{
  "router_score": "softmax",
  "lr_router": 0.000526,
  "tie_word_embeddings": false,
  "optimizer": "adamw"
}
Below are experts of layer 5 (counted from 0) of a mixture-of-experts language model. Rows are named router (the router's row for the expert), up (a neuron's input weights, with its number) and show model dimensions 0-159. Each number is 500 + 40 x the weight over its row's rms, rounded and kept within 0 to 999. Numbers have three digits each.
Before each expert's rows: "gets" lists some tokens that make up at least twice as much of what it gets as of all text. This comes from a sample of Wikipedia text that the model never trained on. Tokens count by the router's weight.

# expert 170
gets: "|", " |", " ", " No.", " Succeeded", " Total"
router:542569495486562507494465494520519476453464528422481544565518558476425429522457534496451513458487498541431540529515526531480480490488496509477507520499590415525480536428485518536439518551491470556467514585518466477527488496540514488513431485593519464480466466570502507579578492430488577447571537562425435468521416519506516492516467527482487465521542422508514512496479445532446560513481516565547504502497553477518504439573478508459524577534470457453505514475458532501512500472503497
up0:512474458439537435389485522502504466508412528489501486499559473429461455555463474513479544501417503458497544473437513472520513491485439472498508551567453510481492469508497546517507532488437491480478538582466601614499521453495465561529532458479437527518465520532565531448534615450544565496567509477417535558470505507501511568458509543535554496510498462461432452481467521490485488500484502510472531468505515457541510534535529530510556501493535473525499497527525479470544564535574461
up1:475494533478537480506498514474501485501476448455543536529554473449504479577522431525484584452464541504484506495536539411506459536434528525543524500518543520534515503457502506498510473403449563479542501537520552488582513576483523541445465447550475454554465538519502589525485447410435513530524510481484553575541420543487547541542510448536527461545480534517435501530430481479424521503457440494543526433472575541519509469460472511467469510548475495540508544466546536449470498441550522
up2:517513496437501440460452513534532503438419460475460530535486509490469480531538441510560457433512509524492488529498504493513495454529550464550478500489545482450509461503513493492464481505526547479520578576524467504496548463550520534567453492511504425488445544559525503504534525532469441534576563507475495584538489403474457562411406485477538493527519550428556526478461468472522501509553485533465499552530564529506491476472453483475532469558533342535497481483455492485547566481480490
up3:452552512459532546476555575483494513539445495518421450523483543523512543500525513492539496468449496508503573466479565475459455496466542507509492455574463585536563483494517524508485529493420574475461512505461451497480543454548449427495527482467487550560440441501499520528535448537560478466473474505511516484439411498560504549413532451465472488456524505490449548432530538537465452502520527490553495467532486533522534460562478533484430510459532474438549526471498420564499444489403470
up4:549473442413520511536483560508518501541522454502432465469564416519490495497486485514459429522423502547555518436483531447411549503583493503477495530511498499498508508480510488561518542503520499527476482461556616597484458529508573506516560508499473517507421483440513485536509470487489466493538547432440542482475506457544530485466471514502498563478521520434504597453425484482474539483491470486483524523513542433502506504519455466530431562546541555530496444421416536492514536538509479
up5:466490486469514489546529524472472602557456511552465492447507487546495474462547450450480505471435552452525473574444510511458483578521509476463565451499446477569465508513483554561441490537497542500496543449513458476608492495504507563467466520532426412513530529406507486519574543466428543469571470487514527501438457502531536485491522527522488525524526487526560515478536517530514544495494440530396482482485439515495537499481454478493439498539433533454473467501526490423567570487517523
up6:497428486465554425489495564514476544531467485537470558453475502491486482547469558529479502529473522484505499514472562529514454536502542463466530451450521430451493499516487492492461534528559412520509406506538447508530494428528453548421482527566524490631462534506444505556473518545478530543559504488469533569428420542469395451520570519534449527495459480566497471464497507466483555473518501492529496439534526546462492531547519585471501459463473525557483469476537504489534507440493483
up7:530510477511513479461461484587557545458558535538525555516461546567591461514481519524530534563534501491498485483421501480521549488483511479505464600527503438480446538508501457450523513444528486490485461468469524431450521585475441480550578482439568472414415493502562515420529547521461487532433491566529514492521530482450526506457563455524466490449500492512470469523513538476564478428500534483460537497466489561478436529555522493488554506439506486546531529554445524427471476508503480
up8:501491455525440418454488524541548442510504554483528518528475457482500543521533509410499470561469473443493529524506572547401438576466441489499525526530512503494534535490499507501498464540505522508528552431475562499513523429509523479448480472495475508449459509507506578426508464479560529516506499520464485512539510531451467444510530488457465502502474463519399457426557577484493487500518560437518534503557467577545382484488443414547480487509527459557505430524548475565497509520518542
up9:534559529468562446522541498535474470477466497585456545443500474518468540464522464443508402514529497509474534517544452487521481500483519488450578504517400524459488439435548440520507515515553488554541553511569500520440495457507501520506508463505452435509547471522508457440521505530470509515563545459504451468536515493435452469435454470444551525520541500426517433535438469457526454540497562478564507522547515526482515523455490440528512470583446477513497500466556531511528613543452552
up10:509529488510537431546481555561494461449465567498540546513488467524523510495414488526493536499533536498521538537454574455484554516534460526505499519485467488526473483470424465475486498453450483554436477493545475456485574435555484487515522490396451525510540516458516602512512506548451511523481411451460518570507451531492448508481541582527485512525517434515482441513466549532442512470509565478414461463523484581425504473485469513458501494515497578478504434455562479498422520568473476
up11:519476494559557493466502533516553547539427434471525550453522511445479437511587498507487458493475559548510487495442582477513475531521516494504524513468517509481536475537488473492510537484506502528554541513471517487542457444536491521458491445560499492575562457537509563514514520498543462473612583425503524526453475563470525537494495490485496477603454471538555502430565497476463564411441455445525551536508568441482491474549486520451431489492512524535565488518436459451500541469557507
up12:495534491516561496427474529507531493450485477453529540519536488427525488494518470480526453455534446444488526509492506450537553625483498480460453492473532532488567551503459452423528439444544491467513503499491469611458456467481485523599466467460531503518481560522517512485526560503502564540470493518513477414449462471471551561449534497529494461473456440432579558527420482539490486491489534496450530497466442546495535473505474455448563521499492500506557477487519489517476587476536401
up13:526497505528449464485546465543559505509513457480422565432433547501497474527519481506483549502513506492516521533519501492514496518510493500575533453495527510566450513429476515513414467452475495499550483547539533522550489474453530591445515574471456436498470426485535546479537544542454431490516487524618499505518487470517481606529501480563442530448555514414569526460511421496522469461500480494469503497511461502475429495448565528543543467566505546544491466505427553523560507533459527
up14:481426523552533521496533525552507575474496562569507540536502530473453575484462422441481469559499534455525478465458646572516497464485467487550490481467508547503489519414560509451489483483521458508506461524496537442544418396510524471537521481453434480483486526516491487521501489550506479517499469542507454442529559523569460497429547414560529532510506558524461555526447469526534411522511478548489446481492498508507469514504516482579531489535456434515543491528525518546459475487482506
up15:512524599477496489477501543426577478434483457518467503508466533523466453484463447518515486457507482510485419563468505508563508488482502517471563489474502514527496505505505434479581534453513547480574519409559570488559491520467519502497510506517474457507506482526568568411496489478498431518486354486512480528551433468518460566511541591482421489494482533532453441520556489491524548517549444427468460541487518550517455494528428509551518497483427525485439523486484485475504469487514468
up16:509513422478495455509495442528557514454504489483464460469483474574480468531458466551582562519504519553562563490501581516467502502434534493512455451479534508493529479553495421561498464473481514488495501527530497442523523542460526504575507477554545416613500476519481448455529496481485502464525466528472532470449497606479471533498417470473523462414476497525600503505481503478470483524490552502468456497447498530471500541549581449445500514472444414509517403503476482560464486505553520
up17:492445421492597532438499582496466471429505444586517568540492524415511502515556499451503469502497498470518540546434546497500503520460459537504491529484539551485523504492507578454562547482487485458551462453517532497534483494492504459536515553511485503498504468458513554530462428483552514515483418490554489478425506471474524537493538479550516417499528461519424487477514506455477497348547472546501499426452511539536540501478457521511532487400471549549463496476516563544494544509468502
up18:495515506554489455535521479512525501482503463581467552445464424475495570567470373481529497483481540471463534515519553450485477475452549502539447530467512464508501469531536529583539545459466503537562489535538556473542529436590539511553506497497539438531496452517508595501470429493500511469542450542479518527449475422501516529456538482435520513444521474526520505431539517511451405398570492494520567448421490516531484528462451507486491581521533492483537483492519494541490483489509501
up19:499478460463575499558537575517482565507499585443539467484510436535485579555453520491470483483505529534524499504464541500525504526475572467471586453559520501486581444487432501581474492436535525490514530510534511476489530513554438459528530580459472440558495497480528534562489547507527547547530462483493537489519484514566474482490558462508413529541498526502516522532449515459477578521555411431505506477407503487452494537470463511508473419536426555563463494521535457512468495469506510
up20:499508506488521476498571497592468511503432458514492542501353530585501493503522501545554494487475608520469492412483533522451490505508492485480432430448535484496586524525540528535516431479510549476516540521490526498479496497526493590550509479637488471516498472540487495433499433492482477472511466501529525496511435480431576457495446469527494489534560467437548467500456514449470512473481518471483536533535514512471503495505522533461436555515529482497580442539483470491445559450462526
up21:507554533533488507421502486509539488477418466635511544464466570467514473533524485450514409514501474459555559453533501480520524491498519537519431498553544462498548512553494423513538491549518476514545414503537455486528506560533483541488511472537455518494514516506473486473452457448551547489543420523443485464517476533418479546451547569493530538471483434527454448520532522567549497441532523536477509427511483571467486570490540428522545459431510469481538490500463501437520514545517457
up22:474475483506485483502513433488520563522499474515427534491572409567480483511432502483513496531521568586518464487498505505475515560542493475404546523454540477475500457537478476506442468501494532552532501404559500454476471586566562583482564494563483466524505452494499526478493517527457533496454495502497528518460411517435408417462514498563510472499456484543440525507452475504525520540515570571440522433495487462495426523516479510509491496493469577486488444477495513518475562530573459
up23:530436527438462499444515480546507523561434475482501491493502510460433539494547566523473475543466542526511471517553510518494472520534560479490466396492505456529472527548562479470532484502510496464513470547454474557502471492440573497484533546564483480540434477486475633602473454488415576509549500500412493475516496462507480478502559546511517539553434467449509592473476383495527533435541510504544535517492514469494514474479543489521465490543459523518546472502496473482444539514489432
up24:463472465500512472510520489594526522480593487524460523439484437499536518551488527439489511545491581548479517523501509505495501529523491498474454456529550520501491475463477508516489459474588517554541394553464481506424405450498519504495486447599439448530408531530508501516457527530444598522457545506440525452463405546554487492544565432497487469508517470495502512571457481428464508530545515414473523448532499470484532520545496504467480444513545528504497473498456456499476462527490450
up25:497497519529466534469512544451501482515534524474566417530552462502577461520514511518479516588405519541520565494475477506460468525498475530438553441464526552563477477473506528480516445479539413477454507486490646545501467477526506481529471513525475481492508422495554514491462471535488505494534518488449468561446428562482482542511413453567535536494506532535561461443523468532479506434488426494536555471539426550466468470505525496426418496538491490519461464562493547480484496476537527
up26:478503546424459432449542507513460549501496515543503471504415478514536470541452462492481417504489541513486473549475497469498467459551492534529453543499524590538514484509526531509492541437496474498524461550497509530459459451499454508523518459514454463482438486598550498449588493521462518447589554470484510451518493473528491468590537496552503463566440551454569483572485405478578499497527485475498474444462540483507536525478556498540558516450506471521506446476386466435481506533514464
up27:545527514515480400394464477501506509433485577485481468528507512506536530528502448482559496470486470477542536546511527473513461474514503455514435525559499496486550461493533568458504515467467417550526527562593491484521551569544544479483470520554513533503444541460494604459459493500485458487516498497488547636507477480514475467421502513584454537433482563496551450513542456494490391537548535463495440461474479503499531531468453484487509471534525490552470501481536488476492557460448511

# expert 30
gets: " ", " 3", " 1", " 2", " 6", " 5"
router:543580530440503527480421491506493443495549519548513519570565510472422410462487485491463524503439445461470571548501476541509465476558426522429546538473540432510460547523483554495529494561564452588435490517505545471577539484530573510557432461547546474478562460510470504483518480493495475468459507552426482497478427511459513503526442518501529476529532486522535557544466524440521535453439500532581469537483440464501542517481481517546519544451434501494517486493510527468523524517548511
up0:547564498518442500506496505534559540520470512484382489445534556479541491509527441551510570397451498480522606483463487572577504478493475520466467554493554537571541483544486535475402480448532508501488542466490466507483526485486542522521454498497499517483531500513557514531480457510512470503491512479559525532510509482568457546528472513488521486456561510503535491516458560507606479465536454381420533476511538485482547473475533451504504418483461518427565479497452506449551474517502439
up1:502517438408504483487467525483507547482555526524531508489504557511457514562476537530510495600472505550505529401442504412514508533510495448514517490477520483428518478479457489510565491547531552505522400532510531590548484518491545555485465547484498550418481506457508525546492529498522472507550537509500575465518472459465493517443512540514478592520572597539532444424476413527468518457510567496542444500513476476476486551515466574540529502504485425444434511539528510490470525497450510
up2:485553532444513452453553442611496512478470433501433489512500574582527463496539451492598467521528479489475489522503537570522453526489526526493533550439488535503531512562485484538488448488508491550518532493542509478549526488504548634538518442487505438491527483596468451534490465545468518527537457502423471516468401489455532490543504511428513544479516478448482455528530512490415471473515526519456497506430464523479499529529466515558545461482527540523596441509553483482479520492514456
up3:437451538532547516548502555559534506506520505546478585461493510482528460454505524507505449558470499463517478473478526479496591459477551550476531472455593520477422521480501485447508402508571514442455452501551453472533423462543493494501542548490445460484522505480562485444536594509398475484521562536498590548481474479509449589535516462475478472457515479473510513525493502481487522475531528479442513511536490535477489482450494452494497432568509510570545501556509520498451566551555559
up4:522443442518468522402499541567484510492521552521464470502509530470553492470453433514497500585507511537574477512507507506527452513509474491550554569490495497480505491462596509497454442541565467506568452563494461390500514439475557455528510579496518509478501535512558579469507580532446483542524500522484563512479524476536469531405479479503490531484535499461533481479498537524519494454596496444465447500488507512499454463456594447531497482546462448535545483505452609488470500470492477
up5:534513466501494535517517495541487441486455538584536653512434612478508586480481460580500516531473513425559506538478518457462466580474475503499586453493439568427530507579487512496529457482513465475483440429438471510524516516448561515498522530498498498533551505482528490461511523554468441533553531545440472441542454516543489457500491436518525484504536534499443451548537450502486525530475493467531471487509532522513505539435560404515501439531513529497507507481511504501468488463525503
up6:436505491470464483525500471562480496526516510549474526472460460483472474468499448419524522505476484515551523514518470483448458553527519481470536570438452439522516543575375495505527504496536446544550486480546601543556508491460496509498463433511543371491434457468486622522505522525539477477484501480520493535499510464484598457433502579602541541529510542471549481460429515540499480509457521456547496456478489485529521506514483516554536519478494478494502487441530483472510523547453445
up7:467494519529596488519451482447474538544432449541496583460462465549429479578450480503484447484496507534505479523484522521479445527548465432522461428547496472481447506535485521450549559492505483471491444541572422571583512529562505500494471507528472515512522509486506514525402506524484502488578538436500535558507442459493462510500406435572446553528561494538500487498524451489516498480527512509540558516429482475416517454567530573501550495483477479549562469513516495475464523537527508
up8:464496551423540492496525509512533533432458582505402508472466512529443498476511476436495433467494499467506481523530524521512385475466504520426528486481535548466510459535494439561507436498536492471512421507557500412556521437568445507454441520510480443494507521484462549561543433609522562549518489542432497572476478454491464564533500507483470507528458459458498516488492493545446524495508463506477505538551517552482481482520479497530500488516527536505532521569526508601459539573516553
up9:412480545397471520506519542616490489481490468497461557385529518488567491462525527533598504499471532519492498424540578539544537498460515505502486465487548555471487467573439486542492498498541514456474526492469485535537445541486451491520512533445470481507495549477512525507513594519461444509484540461453569543440532490476501534421483502447470551433466495478522522484517467493519519552487528440444473517466501560434548571539535526467564523472502516570524518506468485472519433482535558
up10:463551517484418508473562469568424560522514547564525547491448573543474511490448506542481529466488486520478501482467559491548473551493533481555528567420488547487505473642469510514466506425478480491552477485487479530495505524477588545488540546462471478503518485530466449501515537543496454532498562499453509507520506488563393495449526531567581513421555511547501474437479498460505498444508528491503565410525538468506487512460414465477508495483528508440502444479538494505558514447500501
up11:493470555444399534458519474620462480462502436533519472456521501484534576544506496497491508488523536430472561484511484510498499486577511497448468550419544478581469413470515453495469483504502473523507474501508485602538486492563477514500460489500420400518508568505507575472497407538545505486514530474477484543500495513498491557504543506518453536422544539510533507443506503514432467445498496412492452502442508499468474496477506475481578527485519512447538531506503477497483591457495414
up12:545472521501462511479526550529531483491443512496455481497480496493486463535542448543534457383485484478483537489451498544466459556445472526458513582556504458515522481510495506523499525463578558485478537428397472442468514599543391479565464472539538500530525556475547435541484473508564493555477497532494487509524456539458437490478478507502526470509454532494492450534575545476474528468511481553420454483498543622468477594490522471475538489545470542456482487513508479555500442480531520
up13:457564475455500407538511459469511489469477507578395495464543490482478495468471492491496504524545449482496513479499557589530498432490536447483476455470529534536565498576539492502540501498498499502521534535505527469542535524521489504471491472538486550441431433519602514499466449519462526473481513487509479494506477508568499471514529456571452571565502494493425539477515432504536463546517454388512544531436504555514429541486566484496473578448522482516504579465446502523600496503529438
up14:527487551541502442484475543499457505494431452520549491543454522492492491473468385462543462503487505473570512518483518503509469529499492514460567535452549471475502534530368373513455457447474502558489521466494501516501560505484495536503490429532492441449490478521521453470461504542545475543519522532447573491531497486475560433559530505524529457498481551472541495542514424494427536550498492505535569482502490554472435602518423536500502449454479472541504478464533540407565492492504523
up15:497531457541528482511580533528479494547521525477528492475472493478528508533481511530466524427486507468503504496544545497497456483407510542492443538466484500529492499443504498486548530461503472567526451424481482486516490489509488471516493503465581531508486514442573431563507442496568504529481512388550586527490426495451464513472487554429446522569553515545535473498606515437510561528540410501466495511491456518487457581511537437504506469457491435541544544385505489498499456505446443
up16:484544472468503521542568523450525479510450422505523491471505604488482559551518443533477496392575535482463506522495542485487509459463505519506508504511538544506530449522510528438462450450417540518456461490531462520520525547565469504494476471481443571503500523419517458528501478519534522550542443510507464403486510445433489562452447491536469554466551494525462531484494530506462515519486398521490589498467524474521426459503525504445491578474469496461596457450520532519566514456521455
up17:461545498510539420429539480520486512519515530529443525423503509554516501522513517486486472526496564476581456469427486507506567474455469481489542584437431483499530534500515435492493466428481484489580563502506456506519556407482478501567478464454513472480500471515482532518467567499481528487552553488562538496522481441380502441450555492489515444513394520491475553520453542509492544484507564561511475553494505529472548509504458453545495526465533570529553510424525458455489516541458549
up18:537517532411446540476492545453543539517515530464509415507593457480450515538488540503495485528511509554474553564397570522472428463475592505412487566581469507529532486493521462528446486475488517497557505523564428521558484528422599529538522493505480473463530518479476445465516434477434484485503498492482527466523428482533477479540501484488527480451540516533478559552510500436477516499450429427490520469491546492490532526568510476459526485479473465541582467460546526537496479485531535
up19:527494480526526501495516498444500545493512435505500349478500411524476495499449503528497520388429523525504494459474480499494490475480521525520485474444575532569516485436534529527507539484478564464513519516436517479472563502453501493520519464480496558475478509468538476457524536507493505477534467501465462455426427400441495498464448518519541476445449528437498501480474487482530506490610513553495474422550517464517563550509458479450487522546458465453456470473426536498598501570543448
up20:507564490448503491509521481511517545538527535542440511429518514500550470491573510516504500531524486619508522494488481593452551463478527473480502504437522460528487462525520535505520522506532434477447450548517502430476490518524514503555502510499474516453455495541498605573461539485529544458474475500528496491425533441488596505475492490492483522398472451513427530425588482478515509543576458445487509496497515536535494546564547477460533484576473515494488485425516531564619455504486464
up21:462506520465552511507525487483522483552514553449558579516437493478497479500517484483471486507539542475537528440483448529480484467494541451468445520494534482431552562530493530503428509437511486552486494514432455480456497514530560529493472485485467529534481493414520545655610438521528551526501458458485483461464491504513523490494515562496475438499489547491526493433524445482583511461517528458535560453500484532472479577440545484493535436537496412529576539472479536476485507579452559
up22:521469502557511484402487541565477458513453538498514512536478479527570487480545524502583526529501501483504496531487484493518548498418451518485575484579504472573481491493519537426507599456534459513480464492589468450494497464491442506491499467523501486507475463490540578553481569478564537443465510470473537509498496559456523419437467501538492579477524498470487505531533500481468522430602532529396514453549464532456459565536472413487477519532476466463490561453526497555452513544500520
up23:526470471506520437480486604572451513508474536540444415485409506487537526482498459519502550544469484485489493548428508555444422439465546496515505469481499455519521489514496474517492488499469496527478571499521519557507484494446480579475499460516426633486524453510524567446472506474447496497477475531478537567539562500500530478490572532534555493573436487518389507560446510531443472526523564516487526484520476530425542514591498507521479478456509546515449511546429500477481500533522490
up24:519519528455526526494494471538415541451501470538536513486486506612525502589539460490498509474497478554517494541530481443510486472405511483521577510481459488507507525487484548550528512517506487512523468526509496451519504452527484522473551517530484504475448491510467633493596482465557519484531477538501473541434449440436466488502581458572526526482471449481438382486485476432466564490556521431493563466520510491452453471505485492434495418552534514546502512445543465515546536489554453
up25:533518496516507490504491531550477461463494557460580543488449587536540492476511563484411541494452511514576519442480514441526470552511596447526442584529499499478496469539455447537455476468398507538488459480474574520455517491446455519476555489491485493501490522514571525481491507542553471518511497440472503539503506569449503524474527547425455542500519532448486543477475510454514512500485509490482615470482427484527561497472527473487505478467572487542485468501574494414460575419525539
up26:539530519500495492459473468475528542454519493581507467476393500388430527482526571510484456409499510451500597515457550542480477441501481449466526525483447500534513446502594499464538509521508520529617558488570522458528574466500544518504478480556507525461509509571506544528455462480509469507474509431471510562545480450524439502486457507456474472494567520550465529559534522471514489525559508532446503510478545479432462544465554485536538518519507560467496393515503482469503481496537499
up27:498498509500582524542567513544475488534470545520486477452504486528464525520467457499443450507524547516516454481525473465423489526473464462528543496494514416496525526536547471554435382478495443550474513465549544505585464458505556447417524509604476439533478494480505536478458558587432533506529542500454491476452467492522532497466509503454453490531525523536570517533468500435467532499459522473509471472518614568457411450466546488508458487448480485534552445496540517520499548528477533

# expert 19
gets: "er", "ant", "ist", "man", "ian", " man"
router:525431391538462450497533430510544557504480485505475434537479513464492474493564459524537530557514483499429466452554542438548547423566544554513492497417564521522556531439468525506599502408518507508470497519492531503445469544484469517471498527476488437497507472505593499550510432520478546560501497502500526532488485390491467553529414507581498547490449458532492506480567447537438528517478503476506493497494529492533502536546512511496543459488560521491471540520479489511555488488433449
up0:499493467484478454562546454489478541533452404551541439530512561489483492576497506462524491549504597518570439532506526497491528513557503509453544574486582504525558491510501457550486449509543505472518551490538477569440490522449489533456451491535525475434577427430505499454488535470485419486592499465426487524441449464436524508494497531568474548498494506484509515474465478470529487486537567503489525518498471486527520483517484464561502538472511414554556483538540535403476564532469482
up1:486428452501450528543528503422483459602519535481498445472455458457547525483523520577499482482495536528491474503444502523518500519529427532505518493483575487502478464507522488532528474533455424517465456444470443564524458477532462520548518469502471441522377558522503486545548467493552490485498557526477645521424510458493489487511530477518578538525560546444451437488456397467478489519527462521468490453457441543517489526472514484465500532521513502430537553543538512492453480542507477
up2:500499467495511442373542518568574523520478438499550476497511464544555478512388467481452509514441506520492484512546457491427575515586528510493512514521537554499507498527595504469536522511498560562514507472545563544464569492529498496501465548435523444465559491537535566477489551489472535520509526489435559440437480479478532468532482555516470532470472484456531569485447510499432488585488572456425534555504473502455546555523477471529520476449487496567537498477487481534455468498497495
up3:479471496501515497520547432531472490502471571492528503477539469489495497562519445516455460558507593513548491451479529503505482552449499537473466434470537553455488496480489516578514481510512391482502501513498446433550519476527585466487506479581417517529436508530533480561469475528509464528405539460558485500470531534466428500550505536537505511549475533420516421436491483598498465520549490472532527470529480577499450520467438486473453488427482479471551406480537473557491501494557540
up4:490488577467456501475431553501572501498501515546490579483543510554489560555533488504551485526426495392524520431490595468548483466524506488484492497556475451498553524444493505471441435579426547499560490586497531509538486583529482502499528498525550465545426587496526487566495494427453458518501502460470519538480491493467480528452489439473516468478504480546463445488485510507413450454507500426438473499471456505496539530439426515506521496500531541570517553470473509469498547527529481
up5:504530499508471491472523499522520540531513525556444438507472564488480496513493420499484443472568592510486601435514523475512475448495440481448482523422579497479509494521508531540510525421484536566443408499522494548461504504533506568492513489489494478561442497495582497496476528479502499577514412463534559574462426445458521568449487476524502524521522562485510515497501466497466452580464514487484515445400514514505497517497498492495459395550520528495513490463517512608503543511445482
up6:476522484540518547496498521505489496509544479529498531566456537463471534490498470525550473516488650527517528425497566505505511530502512475519495464457526477550488505525494487533442464494530448488521579490382524477514488574527498522481464459459527516468506435442575380500496529471479488496489448420527433430560509547513458508565477545472561493514483533415452436482531545509478371502488473541458469540520546499454455467505470469440494501450464502445453465504471510548506497519479536
up7:421538419508507474447471548535495512521519508562490510516535526544491494427495512498511468541572570557532529521464505506445520504512508539415591575527562563530510515536520510463540536433479473462493505512468593476493457465457504475522472466489433479453483500604451513525519498509504522503522483457531527532507437482477461535532526503463517546552452555516497465546504503417559533503490490512494524416402489516509502436446472539532553489484472482554560467551450514461458489414538403
up8:482465469513550555431470504463467509502469412470493512486492478432572507529498461575517502491483550466503492441482570455520517550497480510452575510532447524505562502483443498535433569485457558545543514499498564572490485520484543531499516568471546451524512442458633498532529517514511468525502454421445501518487458445492524470509574474551612488456542550515459504466486483429441451520517460488492542434508500473478473508528438476415450496516498509466487466506532538534445467524444537
up9:413500610512495544502561475496573549496511566482443473408514512585486500520432612551510464539454502549511485505461479539490514534422571520544479516454485557520516543477448452479506544420594459539479525498529526544547511513439522469552492473509390501572453492520524469514533529501490494590458481474538495510515517484492470482460518453530501506485515472488458468462500522520536422464478496485506511490565540535451451469540516565488456435516516534428471441516477481520497455502523522
up10:512536442468450511489437481462504522496529468494484497555469455484478514485504397442560500505460541617518512499464666526532464568487552492420492453555514515509498485453460421535479451491518548474496495437445445532527429483503579490512477485520559483565509477427533513497519467428547500523436521538449502500423472511501459542529498542509466484498466533506496537529459518501500489487514490482492578477478486483509513497477422528472483528526413472541536405494491457536485547446479479
up11:468496418520507472526499538528541521566491545480482507477548464471536584477464505484505483505508584518539472531532525460536563509530530512511549556481443583495487479435558499509533580493416531530498504572464468501510489512513478486497500464476472519548429510551527507449554502601453564494543460494457553526553475488504463475453533481482517564595509496490518499496499510619425426525561494482519494456437444469508428558543521438438485531430495528473508464490461472518464490421484529
up12:488470454525543444497472549493498513564474465547369462473506568456477508527434515497535486493496512515583522445493530461495495572472514514505584583476401538489542512475506496546444500452483485522573534461485518545521542481533561452450515403435516483501461454477515456492541505573450563515565584419434457460524486495507429552447466499474514540495524549483513534494501467575471465521504511525515506562484446497495522474483472467493528534444499539519569492505568530490492487432509488
up13:478443528495524476520515472454457463559473498506456495491523492488485510453519525515475486479465471517473535479551460517556497545577484448435485470415572482500505475515464625517534504430443507434532464454524434606550535533540477493516501447433518546502474520482465439510514458521500508516421486524495577498543477456485502508503456520523533513562507489503459548532529505404533555574471480485409544528460541491505473622479490536438501521522510477503584494512558463526483569541517453
up14:482501490530522492464454480499493498461481517421564528485486513503512467502533502548498494467499527529543529523500529493491483486469495489409508591488507455493550517500504390475518493461516505583526481430580489479513489507577565569460500569464449412517585506526452566505550486480541533457537480564543585443537515495474412432510490481524502491456505506554480461508460526424543505510475485433517596519469500434559452526474518495396541456498468476540581504473496464538485515463553489
up15:439430495483498511564450540465552458500530541490508570467485496535506459511469513461505532531468535529470526431506508465472447519538525485532597505531493461460439513530556531499464432499519528447494549533565498496487544482447473513480568552527535494487414489505461593480538555465504597515526532492515508510480457446455498562434532507526457471511432478542423573479546523523512491484455530478512510514466607572494455465490556451530480485486443480463532505479508476503446451442401581
up16:477482495460542472442508456511461485451433517507439464567531492498450562494442557461546503424514488512500497453510534428557537516525547487500551447579528503532466502562447471529491547452426589478507511454497549464472542535559454452493525543465441465465442539499418546453501531479471481476558487458429489539506466506524488453456459473487581497458478517501397525515494508497510565468596420492509483444420482493489506511523579525504447514561508473464511536455505524512505486476561476
up17:474495475509445445510470468493629490450436514463518485516501534514472445487504417489405486437436406567528500475446464506491507508511469535493536530421527507483562521494551506466564498506518429516529514428514532496563490575520569501585470432398482433531471456541513494559550490418480561482515483533469481491505476542529427504545502465536515509520600545532479487490506483529545537521479512452510515487494494530469547453515471531468542584516488532521508507476481499518480488530557435
up18:560478445521515451435434496430517500503505420526432464483471438535470469509451500479469507473515475451546530517403521477513482461539555538539497473537493464535500509492457557569519490443521465574587501501477473560511570473575440524524520459555419451471491530522571556520539501456548515522516480491511510557502448428512571511463484443546527433514512444523472464370556529496511482518486529496549568500506481462470505555479507512520501564453488507492586540503550482472467480531482511
up19:533513472552508518511459505490485461532403515579515485477485496573460518526540462583506473446449480484491513486454504489528509513480534472471522510407503518504554503532536539512470453437450500538548558484507537477504470409584501444532470508520536507537540517478513514451580509484542487541530514504500436519515529512466499438521572439473485520517519467468492506496519418509449484503376547471414513466465561526530440487473529420446496476445508518503494493447607564538443590546473502
up20:511481443474487437534511492463472514486496443514421496523519447539442536494489476524520481463480474491493487550531603501559481528501556527492458434544559495504590529544475524566467487539496497539509432452490532535519521535545542512537483500484516437530485545443497529535537538506552528549498548479516508537560489449496499554404476464618503450520533490496513458420458583511507385500484455431424434462564498501477466514489571442471517526486477473492541433502492538518519539552497444
up21:535473528462524464419497528550477520499486586458537580563483481518467422456515520436512536554528548532486442508494405490477487560502467463514505486478460498469532506533528436541475458524533509481498499469482517575478478475499479605522476581514565474479542484497542581556506525509476546458490478508475478496461494461542488528495474539553521422494522465455519571478461465414472502401533530509518501528579513522474544559505444472603468436438477480526491464537502571479501530570472528
up22:521469537485446504537524492522560534522483479549463456539507463456549578532551481444488467448496417516576502564519578455514452498422506493514447428502444500466557496516483515488539482490506454518485481434481487561490483434509488482521559498550458514468466549436570439496489509535476526520536499511491543498490445527536479524562484524506494475521572551470544530457417521493425489555521505437459523466514433519518457535499471504449566537469404434515465465502508526451492577618525461
up23:503461464515542458476523485542540506522454511580480510493486577458483486544518429454526487517564489544503518462468537460521496521500450511507485534416539514474519416538523526496540495425583555484486609452472469528476506486576528506517580475543538410552576573473535502560537545534465494566479513488522535538491445409499455513523488454526531519476536466519487455507492447511450423414562483517512512448456450580492490542518473473470504440507479519528477412491502508554494510466479457
up24:453511478566581516475578472542493471576527493516557535499449591507543514493509490488533521513518483542514509486544493558505523437475541517532530505461526467442464463509522508473527465483581418525464501514540483502489496479492498490488480462525451422529439528525497487536521498509454529616468547509488470546397513470495503484445513534535509483488509442535449384493489446523443489527471536470418467510475531554483516512474584469425472560453473479488588462468501544473517528553447394
up25:511446444534506469478481473538527535516480504541459518486484453519532486473492537538517467517534542512530489443475568483533462554436501493512438544481512491457522478489444471545453492526502481529525503516502454488516520524523533494638524492473501437505529498555507429448518520543521524577480520500532485526555494490482431484539462497556482488495492448553444540493433543534491403487465489500451524615511477569420487476475525425555421375418490507461514534519505450530536547489539405
up26:497442582511525450498466487449433498542506558468450451520474522439524507547500490485450455461510486440511490520440513520450450482552474499447585535464460573463490439573485555522471490480532519533508605490486517483475552492450514459513456489550467549530527520458518508519450514517510454465436507483447491500570575470574469583531494515509526513467494549403462614573527473563519494505529474526502524502463572613537474530531469488502505433467529507493510533450514497466497495467460479
up27:457510489510510487416507489507508564503504445512437454535510506526473519515527446434525510536540561465530513457537451475482506488509570522429515519477518484474552458509537481453539435494544420562485529471495525498514611552584516445496526535534477503459505467459510517434474490492524532552575493491489526488500447509506466548517505473491497520524468485426499517502582501540577524547477540511436585507412481543435567459491489586602487454411465530461536472464492412541491470520501482